config = dict(
    n_layer=11,
    d_model=96,
    n_experts=40,
    experts_per_token=1,
    d_expert=160,
    d_shared_expert=0,
    activation='swiglu',
    moe_layers=[0, 1, 2, 3, 4, 5, 6, 7, 8, 9, 10],
    router_score='softmax',
    normalize_top_k=False,
    routed_scale=10.8,
    balance_loss=0.00574,
    balance_bias=False,
    init_std_router=0.0375,
    lr_router=0.00111,
    n_head=3,
    n_kv_head=1,
    head_dim=32,
    vocab_size=8412,
    norm='rmsnorm',
    norm_place='pre',
    norm_eps=1e-05,
    positions='rope',
    rope_base=10000.0,
    rope_fraction=1.0,
    qk_norm=True,
    attn_scale=0.263,
    tie_embeddings=False,
    parallel_block=False,
    init='normal',
    init_std_qkv=0.0588,
    init_std_o=0.0,
    init_std_up=0.0588,
    init_std_down=0.0,
    optimizer='soap_variant',
    lr=0.00829,
    lr_mult_qkv=0.5,
    beta1=0.95,
    beta2=0.99,
    lr_head=0.0104,
    grad_clip=1.0,
    warmup_steps=94,
    schedule='wsd',
    decay_fraction=0.689,
    decay_shape='square',
    final_lr_fraction=0.02,
    batch_tokens=32768,
    seq_len=1024,
    doc_mask=True,
    train_tokens=218800000,
    steps=6678,
    dataset='wikipedia_en',
)
Below are experts of layer 7 (counted from 0) of a mixture-of-experts language model. Rows are named router (the router's row for the expert) and show model dimensions 0-95. Each number is 500 + 50 x the weight over its row's rms, rounded and kept within 0 to 999. Numbers have three digits each.
After each expert's rows: a language model's description of what the expert responds to; "comes before" lists some tokens at least twice as common just after its tokens as in all text. This comes from a sample of Wikipedia text that the model never trained on. Tokens count by the router's weight.

# expert 0
router:496488548564440480507459413476502405539484517527535483432516456464559467518440509407469533430442484497501543516425527503545537448432492517546501448405538553530514528435492557534414403493450523574577522450460561454426470389473461473545550538418472466488497552496482467384434525594574449565
Digits in tables, scores. Single digits and dashes inside table cells, chess moves, dates and ISBNs, such as 1 in 13.0, 7 in 1973, and dashes in result rows.
comes before: "|", " |", "9", "0", " |\n", "7"

# expert 18
router:473457508538467521535516440445503549589479556509404444530524467498549550396523437407578536512437525474598486500450468502562552406518508559555493586460532551458453492463567467541526541432457464457489539585479578489501505406499566451580495470473431585446593564534478544444466520519580482533
Number punctuation. Colons, decimal points and minus signs inside numbers, like times 12:00, coordinates 8.21, plus digits of years like 1903.
comes before: " ", "0", "5", "4", "3", "6"

# expert 30
router:492473548563438482491450401455500414546483526536523492434514469443552473509445495415478532428440499487508545502428539498546542453424493514532508441404522558526530515434482554532408407505456531566572538449459565442423466391467477466556550539427481467497497548490471477383432521590565461570
Name-final words. Last words of proper names or titles, such as Airport, Township, Bridge, and romanized Japanese particles like to.
comes before: " ", " |", " (", "-", "\n", "\""

# expert 32
router:453535543556500457449489494513494473536447425428462498503523472533594542528507440488471547440455536472483568535460564537537469525448534459513515402369528468467493497470527605431421432464483507525570596484415577469415550435443450449497548561441468494455475542477520506389439536542570449578
Line-initial list markers. First token of a new line in lists and tables: hyphen bullets, indentation spaces, See cross-references, leading numbers and cell values.
comes before: "|", " -", "1", "3", " The", " \""

# expert 25
router:462469434497571492399477519567374560487429546478486455414533557440462589517453483542501527483466498565475454485567443484408519560522526479443432426511538451539491397531507428513492572448637520465562518506504448509567495506462603475529521505480507535553605512490554450422535535553482500508
Infobox field labels. Dashes and field labels in infoboxes and taxoboxes, such as Born, Website, Scientific classification, and clade values like Tracheophytes and Eudicots.
comes before: ":", "\n", " /", "=", " Genus", " •"

# expert 28
router:502487552563440482510460409473511406536482517529538487416512455466559464517440499406463529430445487494503548519427530495556533455436492518546506450405534557528514528429482557530409413495457526573575528449465570451421461395480464474539548542415476472491499549496478474386429524590574456560
Word endings in lists. Digits and end pieces of compound words in tables, code and product titles, such as lection in Collection, rolet in Chevrolet, RAF.
comes before: " |", ";", " |\n", "\"", ")", " ("

# expert 21
router:486491531566440472504444406474499401546487521523532490433523467459551463511432512411460509433458483492514542512428527494539535455429491522544501443399527551530513523435484552537404397487454531587586538469477565470429454390488463460538550559415472463513500535509489465387432514590578468544
Foreign name suffixes. Final pieces of foreign surnames and Latin taxon names, especially in genus or species headings, such as -ski, -ić, schneider(iana), Copel(atus).
comes before: ",", " (", "\n", "'s", " =\n\n", " is"

# expert 8
router:451465530584500537468508434448523475541510513521526512430535556531568483549490504428538575445478536537482596501478529543515445499436458471573516456392513458462535444455479528591533395468435566646554605458461538458413446436516556503519554438533447502486488496421472484428423540515560478494
Entity-type head nouns. Nouns naming the kind of entity right before its name or after the, such as rock band, British writer, film, album, club.
comes before: " of", ",", ".", " and", " in", ".\n\n"

# expert 13
router:494488559567428457476451393478515407520484535525525481474531441467545486514465534417453525435422490496502535480419557488527518429432502511534495463403533542502500500426468536498441400484450522587566535449464566442427463383475455487548558539391479468492479553472488480390461528574579444547
Table entries and name endings. Month names, year digits and foreign surname or Latin endings inside tables and lists, such as October, 1(9)28, Ruot(olo), percarin(atus).
comes before: " |", ",", "-", ")\n", " (", "\n"

# expert 14
router:588418512478541510397564580453512592594510527471398562496486522469515512391507436507462473509466535530546553555479520424550555453526428564527501497561533466469489528613461516441549478510496555458558498443501536529565488426471458510436386476532485557502437408561491534578553504443528475542
Digits in numbers. Single digits inside longer numbers in tables and stats, such as vote counts, percentages, weights, times and areas (km, sq).
comes before: " |", "%", " |\n", "0", ".", "–"

# expert 2
router:438545488499458493479390444387543449520452471529442482492588449420430461500464490509523530481466531554536544465472553549442506499471483463434506500397519426507418478511473495617470536400517555639524459415480534413489505416501580505505495543584492416535545551452491504521485467556545519545
Biography section headings. Line breaks and heading endings in biographies, especially after Education or Early life headings, plus University, School, born.
comes before: "-", "==", "The", "In", "===", " He"

# expert 19
router:492432551519442487479451487531463443506524523488552479504493449479486533550464440392476561456438470530537587507464569515565582451442506460562551454410530570469592468410525547558497392503449509547503561478459562483492511417452436481529567561380543542475457492480489479405431554590539459524
LaTeX math and tables. Backslashes, braces, dollar signs and underscores inside LaTeX formulas, plus table pipes, line breaks, currency signs and year digits.
comes before: "-", "|", "1", "0", "3", "4"

# expert 38
router:537509514531547495547475470535553651500491535466426482527463457460542436484531506495585460566506556539641526450515451494464489495523508442556442513522496460521513540538504397550576595516502472575463498472480523503594536539582587497522537522453519551410553360438499477456432535515418482537
Spaces and dashes. Plain spaces and en dashes before numbers in dates, ages, scores and tables, such as age 56–57, May 18, 1–0–0.
comes before: "1", "2", "3", "6", "4", "7"

# expert 9
router:529468418520505503535562506402521598466570405608479521501500550573466531472544492595522542514506470487620499479533539492469458524460579474501524501558382481489518517517463367432582474480502527466437549520473501463479498564546524542388497487507498559541543538474456444562516491499469631438
Prepositions after verbs. Prepositions linking a verb or noun to its object in biographies, such as inducted into, pitcher for, prior to, against, with.
comes before: " the", " a", " his", " an", " her", " their"

# expert 26
router:502416497513517479458429559435437579556511563480369501493461552583513606535535522526454454529489488460495491463501488524534562559485547490487592572549441570519590537522437533549595497435561561486489534476428423448465510516434487511468464478541443445426443540552571582475580455520522539437
Table and list separators. Pipe column separators and list markers in tables, track listings, election results and stats headers, such as Team; Games.
comes before: " ", " Team", " —", " Votes", " %", " Total"

# expert 4
router:478567436498437452496440524450473593571581521556448502466492504558470508510525444545545479458443547403563482561499539533409515459459445557547450502471395574527509394516520498581580603487514546494430452584467521472568549499573521563450503423501522424535450548443469508515416495450537513532
Clause-separating commas. Commas ending a clause or phrase before and, which, but or a pronoun, as in Czechoslovakia, he; also while and although.
comes before: " and", " which", " but", " the", " he", " a"

# expert 11
router:522523465461476503489558516530461608479469447548516513483440538541518556557506550518554446545548434496537585522595426530559509458562547461518478460539506500589519504511498476419489459547507537521399474594506421433473494564556463564438447557494519529567449530451419572580517524490405644549
Verb endings and past verbs. Verb inflection endings completing a split verb (t-ries, escap-es, licens-ed) and whole past-tense verbs like led, moved, took, used.
comes before: " to", " the", " by", " in", " that", " a"

# expert 16
router:489485583560485484481478444483504455501479554525501437446573459454575549524515461416438546454461465501532533512447512527480509408431566523561548488415576569483518534424476541505447426445433593542574500429457586486467420412455448480536537546396481490490507561467530464395468534568550474570
Election and sports results. Headings and labels of election and sports results tables, such as Council election, Total votes, freestyle relay, plus numbers in result cells.
comes before: " |", "|", " |\n", ";", " of", ":"

# expert 12
router:565413519471547463559529606494518501509482518551523556560470504412489408558564512462447489542556443487532404535537466501377503476467442431445487475467483481560451525477530563416433442449418462403482458581538430514566449502498589483530594465458531556534498524499462556464472413499516484436
Plural-like -s endings. Word-final pieces ending in s inside names and plurals, such as es in Moores, les in Beatles, ins in Peninsula.
comes before: ",", " and", " of", " (", " were", "\n"